config = dict(
    hidden_size=128,
    n_experts=24,
    experts_per_token=4,
    moe_layers=[1, 2, 3, 4, 5, 6, 7, 8, 9, 10, 11, 12, 13],
    normalize_top_k=True,
    balance_loss=0.00127,
    vocab_size=4283,
    norm_eps=1e-06,
    tie_word_embeddings='early',
    optimizer='adamw',
    beta1=0.95,
    beta2=0.95,
    max_seq_len=2048,
    train_tokens=549600000,
    max_steps=8886,
)
Below are experts of layer 6 (counted from 0) of a mixture-of-experts language model. Rows are named router (the router's row for the expert), gate (a neuron's input weights, with its number), up (a neuron's input weights, with its number), down (a neuron's output weights, with its number) and show model dimensions 0-127. Each number is 128 + 24 x the weight over its row's rms, rounded and kept within 0 to 255. Numbers have three digits each.
Before each expert's rows: a language model's description of what the expert responds to; "comes after" lists some tokens at least twice as common just before its tokens as in all text. This comes from a sample of Wikipedia text that the model never trained on. Tokens count by the router's weight.

# expert 2
Digits in tables. Digits and pipe separators inside number-heavy text: table cells, ISBNs, coordinates, scores, season ranges like 1991–92.
comes after: " | ", "1", "2", "0", "–", "."
router:121119172146204060206124035106141156128113117137144152134118141137132127152118119134117150150166132146117161104122136098106116099144117118130104093133110157122118152133118134143144129161148129127111141132135121142109101174143139125117140109149132144122136143132162129127166091136103141155147100138119111135148101092132169116167166143146086091100124142098143127123090134142143129143141
gate9:143146157099116128139101101153117153139130116136094134105151128120132135113080148126143147181127132172179118119142125124096146100102123107124090102130091121087143105162124130173132095127166104130137165158130124109099114110147165162122110155094169119146147111190116103151113106141098123112128089164102149144149112137167162125129146093122158132163097105083110159148112136114134081147132
up9:121120138114105200174141106159142101147096149132104130106097103102115166151140063109130142161168113130160101171126092135106119103136089145119109112155156129138128087134074122137090117108144093101117134158182107104155135138077122102136110134119131123134131134115095133126125096116106076145125134104152126130108147113114147147141127131169137119139139135113154134144131103135127061115157
down9:111117120108143099124126129109110121128149125105116148127119085146102135149122122162145128159132219133112147088132121100134121099136101090134120135160120132134176141109123168122126137142102130178099156136123111151111078117146165131153132117135120137118159138165163136133143146127088102107134149146120135161141112112146134116157045119141154082150165133099106100135121160120116177181116
gate10:064117139124115129116183135155173104089119133103083163101145138103153107118146153176158094090141101147107141148140112099099111144101114150137152163137114149135136142127153084170123116164105147146126128107145134121142128154121102120133112147128120132148161123181126114136131177145159169098142129151113120154129141099121078147184145150113139124132145135164120104181140122119140120105158
up10:110168112158150132098162109095110115112144174162126128083135145131138119121141137145139119125163077123127148152115107142122143154159120169142122150127135145097112133122151118150118132154116130166133149143143134145141142136118111113146118125152125121135135088153123146138133133163101141117113133114105106124127088143103048159152145157094175111130191132131117131181169057136134129074176
down10:098109160143114112121144125135104118147089095119098124148154140132125094138163149162140127189112114144145089100118127117089179101114136089127132127134135126130101105111148131104120117167167130162175174125150125153155147142142118129170128094142169115136124125116084103110110170166095151125160140129129144160172108108113110072148116157152136104114117137092133166130105182116122130142106
gate11:131161168111146143178122106140141146154107093117101100120151118141126160077113094152135147137095151107134123068168122169107141133088094156119123123147131119125146124134122138151134137098184091137081135117069152148119107141152164133128110123079126133105084112143141111108092101129117143122138136126131136149134116111103144103071094099139132124139083122099118114109144139086088145127101
up11:151147131104127146125147147096151170135133132127092143108142130193108097126143144084113143157137112113123128154115103147142167101150161115096144159147102092158169135154127122093100115116116125173135134143143172084127115120111104134133114116094150110157100140112078101136150111203138185102109103144144114135105106131147165111133144126109114126143143159191137149132135155139116149141148
down11:155096136167089133118110134188123117123135146112116133125115101118159160129111149171139126110109128115119121114135111136152123125131109147174124137115086106114145145133157163133132133131164146076079110113082141148160112133126114146104115081187150121129088138158142168111129129138139166190105129111114124069134122083122083147121113117131135130088084153118117095168112095129130105110121

# expert 22
Year digits and pronouns. Later digits of years in dates (1989, 2014), and the pronouns he, she, plus short onsets like le, re, be.
comes after: "1", "2", " in ", ", ", " (", " "
router:135118171172167112138129096135157168117126132132138136138122119096085136153147126148141155121141140102120124146149154169115143131171143123145110102134132183155181171117099115116145160146160109124121158117116131151121183139117117126136105107168140098117133114132133134160144154155140144133122143094086148113074125101107137121152186171167124082105143152122160123148179123118140094095135
gate9:090165178132157134135123123154124157144118095146148136093152109164136125113143123127167125105150091129126107160153128120116118144111162150140051108115109113092138098078094066105118153147150133154138133097093111112092116089176108173124116149102142123116109139168143122183128162117149107094100117102127102119130128114106135126144157130135144135144139128098078137124169118125128115114142
up9:120157099149139131109145094140108146124125086144128121111140091125101119132111124114101120066087183110113108136134107099102137100090106108146111180117134144119132158135124165085107105136150110142115104142098180132151140117116130110153120098100112128138130154109162111116176153117129110102115121087161134160134140137125162119145183160068110169098151127103165138137136169153141156123147
down9:093154073092135116102105125160127120138143135085121097110136144140176120133117143131141128169154116128086121106139117111141129169148105157081179140093123123101119144132094136149142103147146127148141155093180139089160117139159145111110143069145186127113134135126123142122085094105139161130100092112133140081136096143145093126151110147179132104151107125157143156156129126132123110137121
gate10:107138142151136112130134127148152148123183100128070123168112132131108123130096130146130093158112110164096130103126155120143135167103128161134079126073125111116159187073142073106113110123131132089194123116144134140106126116102113131109100131122139119147112080152126123132097143131170151106118163135101137105086097090138137138111145152146150115144146167112136121107158130138095105135104
up10:157124109114114093123146134155112104125059105138140109166128138153134114144117133151148125127116111134132138167113123125131153181148136141111143170198108149102149080165115158122131127144120160153132127143155136129095142128123109115115125123101164158124114142111108080096140090121115092092143091166157179155155132114130136110129106088099154122137114186168111135161095143157145114111113
down10:135104103132118132119174085103124133156090100099144134134085117130134141167102113139161089112110091138136099131140146131143089133114136101131125146118155140156154088144158139114131166102131122103105123139075123118139146128120120134104145124183119106121152119141116161148133093173145137119127125105098105121162138178142159154101094114090122123145157098144125126102199125084143191138100
gate11:175155117114144120127131102117153140109089092134134147122187127117104106134128137149172123130091131084163118170148130118127157121130137126101127136115177109156123168093157138111174147126103155116054103121101154109185164101130104138106151148141116142137144101150113123140145095093131108160104178105124155097118149122115162105143136153112140141122097126105117146131144117149134186132139
up11:130106128084135133100165142131139141124143126114151137114108114139135110100118109142090150113130149104165093101111128150120076135155143164155120126113146151134136161155161150128159151159106100107128117106138128094166124167122099177122159094135146173137140133100143119129175109112178098150152110144087098133133129170064139151135156088100142140117135171114111156122158134143095107118174
down11:150162126122106109128106107106104100083142110142113147139117145125131097111113130114081129120170106135153142143152112089136164110125148136154122151177120159115082125135101115133175160141126140105133118114128130106158178095124163118147122143162134119149155123149130108149128124066143127130139122134117132164107130089174115141145135169124166190168079091159121091105161143124136128177129

# expert 23
Numbers in tables. Digits and numbers, especially in tables and data fields, such as 50,000, 200 hp, 13:30, and the cell separators beside them.
comes after: " | ", " ", "| ", ".", "–", "0"
router:130129141165178055172144050111151148141125094135128108123135120157124111149080109157126170130150132151099134134118185095118128144139109136090132117160124192141108144135094125097135122153156134105105137138146130131130117183131141115104134119109139121111133145119137126119152104127103161136101113170125137138129111145109154157139176156137078109091134118113152123182118117136138121120145
gate9:169144134146156134118135096107157133133078105148075118114133122109142106121079096144116142138147167115095155121115128126116148118116168102126140106136153127093111135130114122105117147128134132142116141124101148135094138128127163129083107129129127107078158157137144113099092145116170110123152101166148135112114121134121155060123128137066110159106193130121114138158100109107170133058119
up9:129146138129138165148120114100140120109102134110143141105147134097141100131142131095168099109138143092153103188050110148124116150102142144113165116159146139159135131124142153137103129137081130171135124072159136088135130115086082159107117130143169083106112125131120135128147143141095149104131127133132130113091136083102091119116128180151127142100105124123099132111137111139099179130169
down9:148143127140108139101169147124146139115117163133110158138132136123152130198085149135179152155096107118129122107117150136110136135146142169120102119135123117155104139124143144155137148086170119134108128130081098105134118100176121131112156152187147138156099111135113150100190129107133178116105104159159107157101092127114168106114150115135125141132132131149140114156081117142172081115131
gate10:135097157142142109158162127089137136152084119152124121139156146133122105084098144149111148102161095096131151123107161110166131117136102130115111111165135166120159098166088110097176126094162150108116100123134129138090152151109114135159150157154094154135163101136100104104104107131169120151121115131130100110132058101125138120166150164150124095150137099098153123148159109143153122107132
up10:129074153127108106144139131126158141143138088145106102146137141157102127106133137131172127117109124149141151164119139107129136103130110140072103157168128163170152115135088126107143118154149167094156109134112144139126141142104083112137139165115118094110145155145129122072124131130167141106094081119155108150118113113130129110176122157108083078141086124126133103185144102152145089147120
down10:119102120121148152194128111081115146154143104156142096131144150095139147109150133054098161125108151095127158157103090157137143113088134105118116104129173144115149134139105120112121133124102108177117138105160114133125152150124099128152102118101121136071099093129155087143146143134087145112137090112095152123130134119145176092120127151140128118158138130092115110113166153135172122115137
gate11:105158127097149117126147112108159164138107161167146098131171101128120124132130142177146152122153106121094119136120150138123116113103143108113132116158147121108139140162107120103118145102166066140132127133121228147120123136110141103083104179084096104131131096136146132088123129119104132104133137123142139133148113080116092097140120127132177114173181120132119120137119127111121112167144
up11:123112108146136137119101115110126142149116129147144103099138144130131195135097116159182133085163155115084124080129107131137129160087121131145135132130142112109122147150123177088130117194167105133105109155141166162128110184122142111131140148119096124089113097100114129129137093113128134123152124133144135115120103088139136122132120137142136172123166113091155118108091184095127140101176
down11:155177151137125124149118181169113119172129110118125144130125110169120147139148130180121139111133111155131118124070133172134102149134133120174119133136140111134143137115129121088129143098144154103105101142149151118128169131098148156185098145096116181139135133092107092123114126146142126155104133118147138156143118096123136136097175147149118143123107077134093108117138192097135153077147

# expert 11
Line breaks, list starts. Newlines and the first token of list items, table cells or sections, such as - R-unning, Comp-lete, p-op, with digits of years.
comes after: "\n", " |", "\n\n", ")", ".", " |  |"
router:120087123178192086176121110112170156120071135109131164148106135146102128094113105159110120136107117114095136136124142123142144109109183146172098116141120181113126140149132112114137168155145097140113135074104144161113146150112095124122161148143183120115119121095133135141146118122142120164090111102108113121142095146134108171174121117100107133115145139114149124123129132112118137168142
gate9:104144138090158122110143121154124130093123139083156127128147108113090081062162148139141106148133171078102118135111089103166151078139113145181082083158157158150154146088137137132113145135133105142145109110106116118121144157118112121122100130159151121107134108119156109140131083137164102101115110143116073096148135123142127128137149127130129152144101096134155120124129155131108158090150
up9:115116161104117145125111154102117144147119103071129074126114108123113133132134133120105132103159106193146124171111156117109146131112145157118110134154112114111134108152107093132103111091126130107173115110166086084162110100148150167124151142136109136167121124153136121146101140151129146190109135124109104124093179141090139091144136105156110159100134110148136138147164081135102098091136
down9:168106117129154139133134140105109102152114117122086135132131117106158164110159097138125125166150120130098154141139141126142127112109113137107141137141101098162146103154121127142163118103129130127149114169141149120107129132088156133142153164137141077121110106179141126153076100149112117125084104108096121091124051140145093119102115137086131075162149152145148104129122146150162089172167
gate10:132099133123139131150135099120118117126102150121109132100155099165153155122096101121161111107112106116136143107074100138105176112114115158120133095093148104122157120079140137156117147160131130136123092134151204118110151165120123162144139133115151121112137124116125125128083140082136144161154139140103127105128147167162137151154120141107130128056114121134127098131078150141092106175177
up10:142120111140135135111157109159110119208106166140117151158154140163138149122149113125157113086131074125139114112121104140108154115095118143154139155139140151155145129165158141128107144105126168133101137133137209126135158126123081133123139146158159100110127137105125127153105125098126089105084119123132166139112140176170102129137130116098136107093134141164134124121120110064096125136156
down10:082116110111109127147102157133111150096150089125137113151158137140126119106097138109153118141108091133128115143116117131169165122126156128144126076135125100154145132091131154125115114132081153138120088144069138103104140094153123067169075141166117167126120111145115118146149129150171157142126132150133117095103117114118101130096150136154129195143114158135104115179092127094124106124112
gate11:129144118112121113141089076189090155115120125148129111123114149124130127127153169146152134175111126116113132104146151129185128091164133159108097135196128117116130154162111178142150127137131169138108112103127094125087120104098117080167139121104122137096150140125113130100118132117077137131150114167153112163130151131150158121109139170165151144138120103097145115112093147156150141104111
up11:134167177148105114084131154139128109152115119114140144138169113143127127136145147099118146141134124129148158123064068153092141097134118086140171128124119133163058095076150119127091155119139120113136133144131173148149104151144169128109093158112141119110141138150124114141105168132134130117139111079085143128110104105123097148125132126085116099145170115164102125142125129129097160123150
down11:138155174110093150107179118136127139127165113126130118122137117080084108156124136134105106123123105126141153129141108160117109139152111106101144163117099155142140138134128086115131140134136126124138160205057130115152116106120197087126098081137131125166163137168127129108108133135116109145145134152101148094114097106112109138109146132179091146138109149101113139163132095108154151125126